config.yaml
n_layer: 14
activation: "gelu"
lr_router: 0.00154
n_kv_head: 7
norm_eps: 1e-05
beta2: 0.99
warmup_steps: 200
decay_shape: "linear"
Below are experts of layer 6 (counted from 0) of a mixture-of-experts language model. Rows are named router (the router's row for the expert), up (a neuron's input weights, with its number), down (a neuron's output weights, with its number) and show model dimensions 0-223. Each number is 128 + 24 x the weight over its row's rms, rounded and kept within 0 to 255.
Before each expert's rows: "raises" lists some tokens whose logits its average output raises strongly, later layers aside. This comes from a sample of Wikipedia text that the model never trained on.

# expert 0
raises: "icles", " Fame", " session", ".;", "kins", ".org"
router [130 136 142 126 148 120 148 150 132  95 147 134 133 124 136 113 131 116 140 126 128 124 131 154 119 121 131 129 135 159 147  90 165 135 141 121 119  64 115 185  96  96 129 131 128 118 132 130 136 131  79 137 161 131 125 114 118 151 112 139 163 116 160 142 107 188 131 151 173 178 121 148  90 127 124 123 159  69 124 114 100 192 123 156 139 125  87 188 117 138 127 128 127 129 140  93 154 112 100 142 115  83 121 116 126 134 118 142 128  89 111 147 103  78 193 189 128 126 126 135 134 121 132 126 130 124 117 122 147 123 131 138 102 119 139 131 103 159 101  87 121 145 113 136 137 129 133 118 135 142  87 127 126 130 132 143 118 116 172 114 121 129 123 128 133 145 123  89 129 118 108 137 133 128 147 124 117 135 136 131 137  98 110 206  94 134  95 129 203 152 113 128  76 149 135 141 131 184 145 136 115 139 221 133 115 103 142 113 118 112  76 121 119 153 112 139 125 140 110 124 139  64 144 131]
up0 [158 125 137  94 120 126 119 141 124 158 144 149  72 142  92 149 101 144 189  99  76 119 132 190 121  76 119 131 154 138 117 115 116  95 110 151 131 120 132 109 111 144 140 136 147 138 119 113 101  89 116 154 105 134 153 116 147 128 109 103 115 159 111 109 113 103 182 115 109 128 127 156 146 136 145 141 115 137 108 162  73 102 116 143 141  93 147 139  77 120 127 148  98 119 136 168 195 119 114 116 124 125 158 127 123 144 162  96 141 131 150 113 140 131 110 132 132 154 105 112 110 139  99 126 129 143  95 146 104 133 165 113 149 133 121 170 125 102 106 133 154 160 131 109 186 155 132 115 147 156  93 111 113 173 144 110 154 112 134 123 139 133 130 110 152  86 110 123  85 131 142 147  90 111 115 159  77 129 133 170 111 109 109 154  97 132 102 110 138 119 184 123 149  98 116 106 136 150 139 165 161 164 139 133 156 116  85 105 136  97 165 125 102  96 122 106 118  98 125  75 154 100 144 146]
down0 [119  98 106 160  91 171 135 119 139 173 139 181 161  78 131 149 151 110 124 113  86 131 121  91 127 152  95 161 113 134 119 139 146 152 124 102 131 111 141 106 109 119 128 122 114 128 130 114 150 103 157 116 115  95 105 105 133 118 121 114 128 124 154 173 148 136 105 123 137 161 179 147 111 128 133 142 130 127  89 147 125  91 146 116 202 158 156 128 133  80 105 110 112 123 138 110 124 123 132 154 121 135 128 112 139 121 120 103  97 103 138 160 119 105 115 158 108 102 127 139 134 127 121  93  91 126 160 133 143 105 111  84  97 112  75 163 140 156 129 155 129 127 170 169 165 111 132 134 117 142  77 137 186 126 111 103 144 150 142 161  95 159 183 143  95 115 130 155  78 151 103 139 106 117 142 150 131 134 171 163 100 170  68 125 139  92 127 125  97 123 140 134 146 125 130 122 154  92 164  91 159 139 157 148  97 124 126 109 152 114  90 164 145 109 138 123 116 125 133  94 146 104 130 110]
up1 [136 122 104  89 144 120  97 122 132 116 136 147 128 120 101 153 148 126 144 118 143 143 118 134  95 116 155 132 125  94 120 139 200 126 169 144 152 129 145 127 109 149  90 106 150 147 122 127 117 119 125 105 154 105 172  67  98 125 132 149 162  96 113 132  54 107 155 131 116 154 131 121 106 125 110 103 154  69 113 145 161 126 117 121 152 162 164 135 128 173 143 148 138 126 131 119 161 115 100 154 125 120 174 114  95 167  93 103 105 150 148 117  90 184 108 141 110 123 105  90 150 114  75 161 119  98 164 138 155 120 159 118 103 127 117 125 133 108 103 114 119 137 144 142 126 144 135 136 129 137 118 109 120 149 101 112 129 136  95 148 154 103 138 111 149 111 110 161 129 145  92 136 117 176 115 146 132 166 156 157 136 155 156 122 146 141 112  81 170 174 102 101 135 101 112 120 155 159 112 113 149 136 131 150 167 125 105 121 115 153 112 145 111 119 145 189 102 137 197 126 149  92 115 117]
down1 [126 132 128 101  84 112 168 124  89 124 110 112 148  74  97 159 156 123 162 130 102  89 149 126 125  90 134 143 116 135 160 116 180 143 168  81 108 157 118 125 102 150 161 142 141 134 128 142 128 129  98 122 133 135 125 136 172 120 175 106 148 131 148 110  63  69 134 149 124 130 135 167 182 141 115 161 110 124 106  97 128 131 106 188 143 136 100 153 119 120 130 148 106 136 107 129 146 134 109 133 138  85 123 140 148 127 163 105 130 145 138 136 154 133 162 165 118  76 177 120 156 132 109 105 123 106 146  81 173 101 115 120 134 159  98  87 119  90 121 147  81 115 137 102 176 154 118 137 165 131  92 125 153 141 146 120 138 165 129 167 125 129 120 131 105 102 130 157 142 146 123 152 120 118 126 135 111 169 140  99 143 150  87 119 121 114 131 171 116 120 132 146 141 122 149 127 133 124 146 101 147 113  92 134 108 136 177 123 124 110  79 158 153 127 185 125 119 123 113  93 135 144 124 123]
up2 [141 113 106 148 133 108  83 123 113 135 134 144 116 117 154  81 138 118 111 138 120 105 156 165 145 112 144 125 157 118 104  97 106 112 118 105 122 107 121 142 131 139 138 152 129 160 116 112 135 148 145 112 115 150 110 168 124 101 154 141 139  91 135  74 115 138 119 142 143 144 130 122 118 118 133 130 130  99 114 134 118 119 134 135  94  86 141  98 103 159  92 117 135 111 134  96 102 148 163 154 157 150  93 138 172 103  80 144 139  81  94 100 112 160 145  83 128 147 104 121 142 168 156 154 119 115 121  81 113 140 160 152 132 166 145 156 149 168 122 144 161 153 122 105 103 124 135  86 139 172 112 150 117 172 118 127 117 142 136 144 116 109 131  94 113 187 147 119 127 132 114 117 137 134 171 140 134  96  97 141 115 108 157  89  90 118 125 178 104 122 104 164 184 140 143  85 120  99 160 129 128 130  87 136 116 172  92 193 112 154 116  82 147 114 120 168 132 116 181 130 104 111 170 126]
down2 [110 118 131 169 163 128 140 133 126 150 108 142 113  82 137 123 131 125 120 138 121 142 116 102 124 132 146 143 132 164  89 144 152 118 134 163 163 175 119 130  85 145 124  91 148 183 174 129  89 123 102 126 151 136 183 117  82 153 166 135 131 155  78 107 134 157 156 104 114 128 133 145 134 135 178 121 122 126 120 140  96 175  80 142  97 106 122 150 113  99 128 149 125 126 116 150 155 167 135 102  85 132  87 140 156 140 108 155 138 144 103 142 122  76 102 110 161 114 104 177  99 122 110 140 122 126  87 145 113  95 137 112 125 109 128 128 130  99 112 100  96 150 115 109 138 142 117 119 136 126 121 119 133 125 171 124 142  78 102 105 171 115 138 151 141 106 109 143 136 164 101 161 131 102 112  84 139 123  94 151 137 123 117 110 174  93  68 109 143  96 116 132 158 125 154 117 146 127 148  96 147 102 125 187  99 156 163 129 120 112 138  90 143 114  96 118 100  90 154 151 112 115 137 145]
up3 [142 153 183  81 120  82 128 126 170 125 142 150 121  86 100 140 178 140 144 102 101 122 139 102 115 111 157 125 141 114 152 135 112 137 158 102 170  71 106 154 145 122 133 172 112 136 113 115 142 114 161 127 112  84 140 162 156 137 160 137 122 138 131 138 137 103  95 115 176 151 102 139 117 177 149  83 148 143 144  99 103 132 120 139 152 138 157 101 110 148 116 139 116 150  96 140 157 143 120 124 131 145 101 139  95 166 167 129 181 118  78 107 132 130  80 139 115 134 143 148 121 122 169 164 116  95 142 130  99 110  77 134 137 137  81 150  92 166 105 154 125 139 153 144 101 140 123 101 117 166 142  96 141 150 137 116 142 146 132 127 152 120  84 117 100 144 129  92 122  97 140 134 138 110 130 112 144 131  70 141 120 144 141 121 120 113 119 153 137  54 119 144 129  92 129  47 109 114 117 133 115 150 130 101 126 117 112 116 176 112 141 114 122 143 140 144 118 106 105 132 117 140 111 107]
down3 [115 114 130 152 165 110 160 168 139 129 112 142 137 140 136 134 138 108 111 104 114 145 149 156 153 138 149 155 111  89 161 131 144 146 139 122 107 120 108 165 154 119 148 122 150 153 119 112 179 112 123 100 112 142 132 154 132 163 146 132 115 145 130 139 148 139 161 148 107 131  82 112 130 112  80 150 170 118 165 148 145  86 123  86 158 155  76 109 136 131 126 115 168  89 133 132 170 128 126 113 108 142 124 111 130 133 151 135  72 136 147 166 105 104  98  87 174 115 140 139 121 132 109 137 170  89 117 102 104 145 138 120  96 146 134 169 100  98 118 116  92  75 120 111 129 157 134 115 124 148 131 135 107 125 115 142 108 142 120 111 133 101 131 204  94 133 105 116 156  61 114 114 160 116 185 135  95 165 132 113 108 139 126 167  94 125 134 131 116 131 130 189 107 132 134 116 112 121  85 119 118 143 160 124 108 130 141 116 164 151 132 111 124 146  90 134  61  96 127 139 171 119 122 158]

# expert 32
raises: " duty", "atory", "-law", "acio"
router [131 140 138 126 133 125 141 162 132  90 138 138 126 119 141 114 135 114 135 132 133 123 133 152 113 107 134 134 133 149 125  87 160 127 137 122 125  62 104 185  99  98 117 131 129 122 132 123 132 135  82 135 155 131 127 114 118 161 116 139 160 121 160 150 112 191 130 148 187 161 123 140  99 129 125 121 163  58 119 113 101 178 117 158 137 125 106 182 120 149 130 127 123 130 142 100 149 114 102 145 109  76 132 126 136 131 118 152 117  93 113 141 106  78 196 192 124 130 128 122 134 117 135 126 123 125 114 133 153 126 130 133 100 129 136 131  99 160  99  86 112 147 111 135 139 143 132 123 143 133  92 131 126 125 130 135 119 122 175 112 121 124 123 131 132 140 120  96 131 105 109 136 132 125 160 129 119 130 158 134 130  99 112 207  90 125  86 128 190 148 115 126  66 161 134 139 138 173 144 137 114 139 224 139 117  97 133 115 120 108  96 118 125 143 121 136 130 140 111 126 140  54 150 131]
up0 [112 127  99 113 111 156 155  81 106  84 102 153 106 136 138 141 105 130 121 133 165 100 123 147  81 149 159  95 113 129  80 127 106 113 130 121 145 140 120 136 120 144  82 152 157 122  93 136 116 138  94 144 138 125 145 155 128 142  94 130 178 144 114  81 129 175 129 138 159 170  94  92 121 108 137 167 152 136 145 139 134  97 123 152  91 114  79 137  95 113 158 133 111 109  86 133 182 115 152 133 133 162 121 129 120 118 116 135  92 133 125 166  98  52 158 124 124  97 143 118 166 170 121 125 102 102 151 108 125 128 141 129 128 137 125 165 146 128 123 178 118  94 143 119 165 128 100 132 128 166 127 117 103 155 110 125 135 135 128 185  81 146 112  88 123 100 133 107 189 146 100 117 120  87 103 143 118 126 134 164 135 127 165 147 103 135 131 117 112 161 144 133 154 109 120 178 161 140 138 127 142 137 113  96 131 116 129 150 154 128 125 166  89 169 111 168 130 124 122 144 136 148 119 152]
down0 [143 159 133 151 121 112 133  78 114 119 114 108 153 117 107 167 163 116 182 152 117 121 143 118 102 104 130 123  99 101 148 135 142 167 133 102 134 148 140 117 132 146 120 111 118 150 117 125 123 108 122 112 128 118 119 145 132 105 146 146 106  93 131 142  97 139 178 112 153 151 142 123 113 155 134 108 128 110 123 132 118  68  72 107 111 108 175 139 118  97 111 120 115 127 144 164  80 152 133 140 109  72 131 150 165 143 149 150 158  92 109 114 126 114 171 124 139  77 125 147 124 127 147 141 155 140 109 125 121 185 154 146 102  89  81 112 104 134  90 137  99  84 133 131 114 111 108 157 108  95 113 131 153 132 153  85 120  91 114 161 120 132 142 106 107 142 119 118 141 143 152 154 154  95 169 195  87 128 151 134 146 156  98  98 152 120  91 144 104 105 102 106 124  92 110 146 131 151 107 133 120 133 139 127 116  98 138 108 111 121 127  71 157  90 104 151  77 164 181 132 106 103 136 115]
up1 [179 168 133 129  99 148  95 120 124 109 140 141 121 136 117 132 146 119 127 122 110 137 122 116 116 105 172 139 134 107 109 121 135 172 118 111 135 127 167 134 116 104 136 121 112 114 128 134 202 162 155 133 127 142 111 161 120 150 105 116 102 113 109 121 145 154 124 127 109 152 159 117 201 196 107 139 153 115 129 114 123 121 100 137 141 201 122 125 104 123 140 129 107 150 153 139 147 103  98 143 133 168 136 115 157 109  61 147  80 122 114 103 106 126 106 146 136 111 119 108 141 131 143 167 144 111 110 133  94 110 136 126 117 145 167 110 158 112 171 116 148 162  82 159 133 110 137 143 132  97 137  83 119 173 161 102 121 118 165 139 115 148  76 149 119 100  78 136 138  97  83 155 148 143 104 185  85 115 121 115 121 123 181 125 145  96 154 147 127  95 141 117 126  89 125 132 105 139 102 140 109  99 129 113 141 116 119 117 132 144 135 141 129 132 117 108 131 168 126 136 184 152  93 157]
down1 [131  95 166 115 130 120  77 138 150  73 136 141 123 122 114 168 101 102 150 132 126 111 129 136 148 111 130 136 185 126 121 124 105 126  80 134 107 127 113 174  87 136 133  97 137 108 109 124 102 137 151  94 131 116 122 112 136  86 145 143 112 122  94 151 116 154 161 113  99 135 112 163 121 168 166 132  98  87 151  99 118 115  97 108 139  73 121 128 136 153 134 118 165 117 150 135 107  92 142 119 153 157 135 144 125 122 122 135 113  98 124 106 124 154 113 137 129 125 127 125 128  98 104 170 119 141  90 143 129 167 151 137 115 106 136 155 165 150 128 153 120 155 134 124 106 138 133 113  61 125 157 178 116  94  92 112 124 126 120 114 174  92 168 161 156 138 142 119 134 131 141 160  85 102 150 143 105 157 129  77 120 114 116 128  81  97  91  98 140 160 168 141 123 105 169  88 124 129 153 109 130  97  67 122 149 136 161 141 147 134 117 120 148 115 148 158  53 101 119  98 122 132 130 137]
up2 [112 155 138 162 127 127 112 134 194 138  98 139 136 126 107 136 132 100  50 151 126 147 119 114 113 108 121 156 123 143 102 110 112 105 164 161  84 152 125 158 156 119 114  86 164 130 131 140 113 137 141 139 151 154 123 117 109 133 153 163 121 113  98 128 135 152 134 109 136  82 121 132  98 131 141 132 112 108 154 153 130 100 118 188 143 128 159 104 125 144 102 138 109 151 159 132  76 108 120 114 158 149  80 152 147 129 139 156 128 120 150  70  74 142 148 115 130 145 109 121 166 124 117 207 119 159 129 107 101 116 160 130 120 118 201 146 125 118 122 129 144 121 138  93 106 161 134 136  97  94 129  95 151 176 103 117 156 113 132 123 120 123 127  76 153 107  93 144 134 135 129 135 121 148 147 171 123 164 109  87 102 168 144  99 120 177 103 144 119 119  94 100 117 139 149 124 135  96 117 131 123 122 139 140 175 114 132 147 121 115 129 118 106 148 152  94 102 156 171 152 113 133 125 148]
down2 [166 151 133 155 123 142 129 132  77 160 116 148 149 144 115 117 137 136 133 136  86 104 111 108 180 100 126 113 115 127 113 133 131 102 155 159 162 156  76 118 118 143 172  83 117 124 168 129 152 154 121 138 114 137 135 114 112 134 113 133 102 127 148  99 139 149 100 150 134  79 138 192 121  85 120 170 128 141 153 166 163 143 105 167  76  95 104  71 138 112  76 131 150 133 147 128 104 153 136 162  81 106 149 144 149 123 129 193 186 101 137 121 138 115  96  91 137 141  92 139 133 171 127 138 133 147 133 135 138 100 146 132 125 176 148 120 167 141 104 140 153 107 108 150 148 124 141 124 145 164 108  57 118 153 142 150 123 123 156 134 133 159 160 121 125 143 115 113 187  99  90 119  91 125 142 134 113 151 129 125 143 126 102 105 134 141 159  84 174 109 138 106 114 114 117 123 118 128 132 113 109 152 123 132 115 139 130 140 132 128 115 121 122  98 155 134  92 109 140 139  91 136 101 124]
up3 [112 118  98 112 119 135 100 117 114 130 128 132 133  98 162 122 146 113 145 145 190 129 149 153 130 127 122 138  88 113 142 141 115 168 140 114 145 138 177 171 131 133 141 141 150  98 137 152  98 138 124 139 127  87 124 156 140 114 163 110 134 126 148 142 140  88 152 132 136 124 148 105 129 131 184 123 141  79 119  87 110 115 143 167 117 128 149 151  84  89 168  97 125 143 120  89 129 120 102 108  97 145 119 163 172 128  92 106 115 127 102 124 158 111 146 161 101 125 132  87  92  98 175 177 107  95 103 110 112 124 143 127  75 156 140 142 180 120 122 154 112 112 150 134 148 140 134 108  94 106 134 181 152 154  95 134 147 117  84 120 142 123 113 109 140 129 175  99 163 106 147 131 153 143 140 129 126 133 152 120 131 140 125 115  84 123 102 145 129 144 168 110 119 138 147 127 113  91 113 142 131 163 163 140 120 111 111  94 108  97 156 153 172 136 170 123  78  58 119 105 133  96 112 100]
down3 [141 161 158 147 127 148 165 140 104 141 108 141 108 110 138 110  87 137 167 135  97 126 116 133 106 128 125  98 110  82 107 158  83 128 122 124 163 128 127 119 132 110 110 136  98 137 142  87 142 126 138 102 138 145 150 116 105 117 123 119 151 112 149  71  98 141  98  81 137 160 140 167 128  93 139 119 136 116 128 111  97 163 130 129 114 106 189 131 114 139 149 129 100 134 116 126 108 106 127 134  84  99 105 106 154 101 124 138 121  90 146 116 208  73 120 122 126 116 104 132 104 101 163 167 172 147 143 106 130  98 117 124 167 129 141 156 151 119 150 109 115 115  97 141 118  72 106 122 117 117 137 195 165 154 147 106 108  95 108 123 154  87  97 144  83 113 145 131 121 135 109 153 121 143 121 124 190  96 133 130 110 117 142 111 138 150 145 153 125 162 130 120 145 155 124 170 119  88 121 133 162 109 120 151 125 145 123 194 105  84 111 113 148 125 111  99 122 143 155 136 176 129 119 151]

# expert 54
raises: "er", "ig", "-"
router [ 87  86 127 148 112 122 139 102 130 131 119 149 146 135 123 130 134  96 166 165 105 160 144 139 120 126 140 135 112 164 141 102  84 125 176  80 154  94 113 205 139 100 141 138 100 109 104 136 159 128 117 138 163 140 139 100 151 154 146 149 182 114 132 147 111 127 125 159 121 146 131  76 120 118 121 145 134 108 108 104  84 144 162 157 113 125 173 170  76 143 144  98 132 103 169 150 111 132 143 125  95 102 150  67 137  90  87 143 149  91 121 137 103 150 178 184 118 146 130 113 110 112 124 146  95 125 111 119 170 125 148 129 158 143 145 132 149 144 100 135 113 122  98 156 169 100 139 114  89 144 136 154 136 140 132 114 163 106 113 152 120 103 110 110 130 136 104 132 146 156 135 148 155 143 142 108 100 161 143 109 135 117 117 144 114 168 142 111 152 162 112 102  85 143 129 141 120 172 144  94 153 118 142 138 127 123 158 104 136 136 118 102 114  83  82  96 145 111 117 117  93 108 122 125]
up0 [140  89 106 156 123 151 105 137 129 122 117 106  75 125  97  91  97 163 197 115 100 157 127  91 155 128 149 145 143 103 141 151 130 151 167 101 126 140 112 165 115 178 144 152 102 111 138 151 164 142 117 102 114 140 193  99 148 126 136 134 169  85 136 129 129 135 163 114 131 165 137 111 104 136 116 133 139 148 129 129 113 122 142 133 183 147 128 117 113 102 129 107 150 134 132 152 146  95 118 104 129 137 126 122 178 139  83 104 161 153 125 144 144 112 122 108 138 131 144 109 149  87 147 128  78  76 138 108 109 172 114 133 193 136 152 139 136 196 140 125 113 135  62 129 114 158  85 139 139 124 171 113 113 136  85 118  93 121 131 187 132 129 104 129 143 145 118 122 139 147 148 141 125 135 156 138 133 116 144 101 128  90  80 151 154 137 134 132 120 170 111 135 125 138 140 119 126 125  96 151 155 100 137 141 163  93 122 128 142 130 138 152 158 124 107 115 127 108 126 105  94 136 142  85]
down0 [132 164 136 148 130  92 100 179 147  86 147 126 147 128 119 104 165 174  96 107 121 140 129 142 134 146 119 101 144 125 142 108 143 143 120 123 162 165  98 112 136 114 143 109 167 136 124 134 109 124 101 142 184 112 105 127 155 122 108 149 145 117 126 104 104 100 167 133 179 132 136 108 171 118 146 125  92 178 147 164 158  84 135 106 106 126 115 135 134 139 155 158 106 158 151 135 134  84 110 172 153 147 128 153 137 117 134 106 130 124 130 135 143 117  95 155 165 132  94 164 113 131 110 136 148 114 101 121  97 137 189 118 130  79 143 139 109 183 138 126 124 146 126 109 139 115  94 118 153 167 153 121 113 117 180 126 141 139 132 141  84 135 129 118 122 134 165 123 136  76 115 152 152  78 145 188 157 145 143 134 148 102 135 185 109  91 150 162 160 115 131 111 116 140 123 138 191 110  97 133  98 113 143  89 132 167 145  92 104 116  78 105 110 131 124 117 134 122 141 113 119 122 103 128]
up1 [139 145 137  84 129 138  94  93 138 124 105 124 118 140 116 165 142 120 112 152 165 179 120 117 164 128 115 155 139 104 178 158 114 121 107 141 121 128 122 176  96 159 118 155 133 142  99  89  84 130 126 121  86 110 159 109 145 106 147 124 116 155 112  93 199 132 122 133 129 120 133 135 139  99 138 158 138 153  93 151 116 130 140 128 126 163 131 119 127 145 123  89 151 109 141 149 181 114 110 133 117  80 118 114 101 154 112 173  79 119 146 141 104 138 154 117 172 142  86  93  98 121 172 122 106 122  94 120 134 122 112  84  84  86 144  89  92  90 147 136 116 144 118 141 172 103 160  85 136 161 115 142 150 156 131 120 114 124 146 118 104 138 146 120 140 131 152 126 126 121 137 132 113  94 143  98 106 184 154 163 140 139 137 127 169 148 130 107 150 163  99  98 113 146  92 128 130 134 130  86 128  88 105 119 113 116 138 106 106 139 141 136  97  86 146 101 186 152 126 160 120 145 120 150]
down1 [146  71 149  87 100 129 138 134 138 104 114 125 145 101 137  87 148 116 148  96 157 113 179  96 107  93 115 145  93  96 111 131 106 104 109 137  91 124 128 112 149 141 141 115 162 129 152 107 114 110 141 127  89  94 113 155 154 173 132 108 159 168  98 165 148 112 141 119 146 153  91 163 155 117 130 123 142 147 166  85 164 127 155  97 130 132 149 154 144 133 135 106 146 110  93  99 107 125 152 145 107 107  88 132 147 139 102 111 148 135 155 157 114 124 140 121  84 154 138 136 167 124 124 161 151 102 124 121 107 150 150 122 112 130 122 117 130 119 138 109 132 152 127 143 143 113 140 132 114 146 129 138 140 127  92 146 111 145 130  87 149  96 165 129 142 145 152 165 167 156 141 139 133 123 143 108 116 116 110 136  97 114  73  84 121 145 133 159 151 185 150 114  88 103 133 126 156 119 104 104 116 142 129 117 113 143 156 124 173  91 173 190 101 111  85 114 190  81 127 144  83 118 138  95]
up2 [145 146 147 135 106 132 131 104 120 136 175 157 143 157 119 128 192 118 124 104 115  90 110 156  96 132 164 114 154 120 179 132 146 117 129 129 158 126 159 123  92  94 110 119 120  96 124 128 144 126 147 142 138 101 153 131  77 117 182 158 117 124  99 148 154 117 142 131 142 109 100 127 109 164 146 111 112 126 198 119 107 141 150 144 149 142 148 105 134 167 137  99 151 137 152 153 115 154 143 175  74  91 128 115 154 115 146 136 141 119 151 128 138 155 103 176 114  88 131  89 129 131 139 144 157 128 146 113 117 112 145 135 118 142  95 152 106 149  97 105 129 102  88 117 128 125 116 156 117 106  85 119 122 126 108 120 170  92 155 145 117 103 136  92  95 126 136 144 168 151 158 111  82 143 131 120 140 136 144 140  98 145  74 169  92 166 109 113 121 119 168 130 123  84  84 115 133 126 103 101 139 173 154 157 134 113 143 100 155 133  90  97 116 132 132 136 165 114 183  98 110 144 147 156]
down2 [129  95 162 132  85 113 142 120 152  91 125 127 144 151 169 100 121 110 125 157 125 141  99  86 129 134 100 162 139 126 132 147 120 147 183 113 117 117 114 126 123 127 123  99 135 145 126 126 112 145  85 118 133 107 132 152 110 153 120 106 146 162 106 129 110 130 143 110 103 129 147 102 132 132 114 116 140 116 172 124 126 180 144  86 146 147  94 160 130 163  82 141 121 124 163 127 129 145 146  86 151 150 160 140 150 138 137 101 152 161 136 113  65 103  92 180 118  90 120 105  98 121 123 168 158 130 141  89 136 199 135 147 136 169 148  94 126 158  98 153 140 162 120 105 102 184  89 124 119  72 138 130 143 111 129 110 124 116  78 181 129 135 169 175 130 135 133 131 106 139 133 118 110 131 101 170 144 124 125 136  85 119 161 119 121 110 120 133 116 147 167 145 135 121 117 148 165 120  99 165 125 149 171 121  98 115  88 111 110 163 120 118 118 127 160 116  98 112 131 161 139 101 140  90]
up3 [139 136 165 105 110 163 151 119 118 172 121 144 110 114 113 113 112 113 141 135 116 170 109 134 119 108 111  99 114 170 140 144 139 170 132 147 136 116 124 121 151 130 148 127 109 121 132 131 109  98 162 153 121 120 162 136 134 157 168 116 160 115 148 170 107 115 123 106 112  87 114 128 129 136 161 142 146  99 115 145 149 102 115 122  97 158 139 128  91 147 155 109 116 104 151 121  69 145 147 156 114 110 145  99 154 111  87 108 156  98 147 111 126 120 136 133 122 121 139 127  91 150 119 168 125 134 147 131 131 112 136 148 163 159 149 159 110 127  95 178  99 148 127 157 108  86 147 112 133 158 185 173 153 170 113 103 109 116  63 193 136  84 135 107 127 122 111 142 167 141 100 151 122 110  98 106 155 120 152  85  99 120 149 113 117 185  84 110 114 143  94 127 137 161 144 162 107 146 177 102 152 122 153 134 138 139 159 145 159 139 118 146 112 149 123  98 155  80 170  91 137 106 140 134]
down3 [110 120 155 141 139 127 137 156 106  78  91  93  89  99 136  96 124 140 146 111 120 128 163 105 131 119 166 133 133 126 114 133 107 144 111 129 110 120 157 174 109 143 104 126 113 122 119 181 149  90 133 144  93 111 124 139 166 131 142 159 116 116 137 126 108 135 116 128 109 134 121 161 157 129 179 137 153 136 205 108  93 142 187 157  88 116 138 120 123 130 127 122 156 151 111  97 148 144 112 131 140 144 151 134 153 113 123 114 144  92 137 138 117 169 114 131 191 116 148 111 115 112 127 128 136 120 113 150  95 135 106 104 152 151 131 182 166 157 203 140 161 104 112 164 129 154 148 143 146 155 145 118  95 187 168 178 102 130 149 144 126 147 132 139 178 154 129 158 115 168 108 137  89 123 106 143 126 111 162 137 120 153 101  85 148 150 125 168 120 100  95 122 163 117 149 121 158 119 149 108 117  87 124 134 106  78 128 135 111 123 119 140 160 114 159 145 159 121 123 126 139 100 127 115]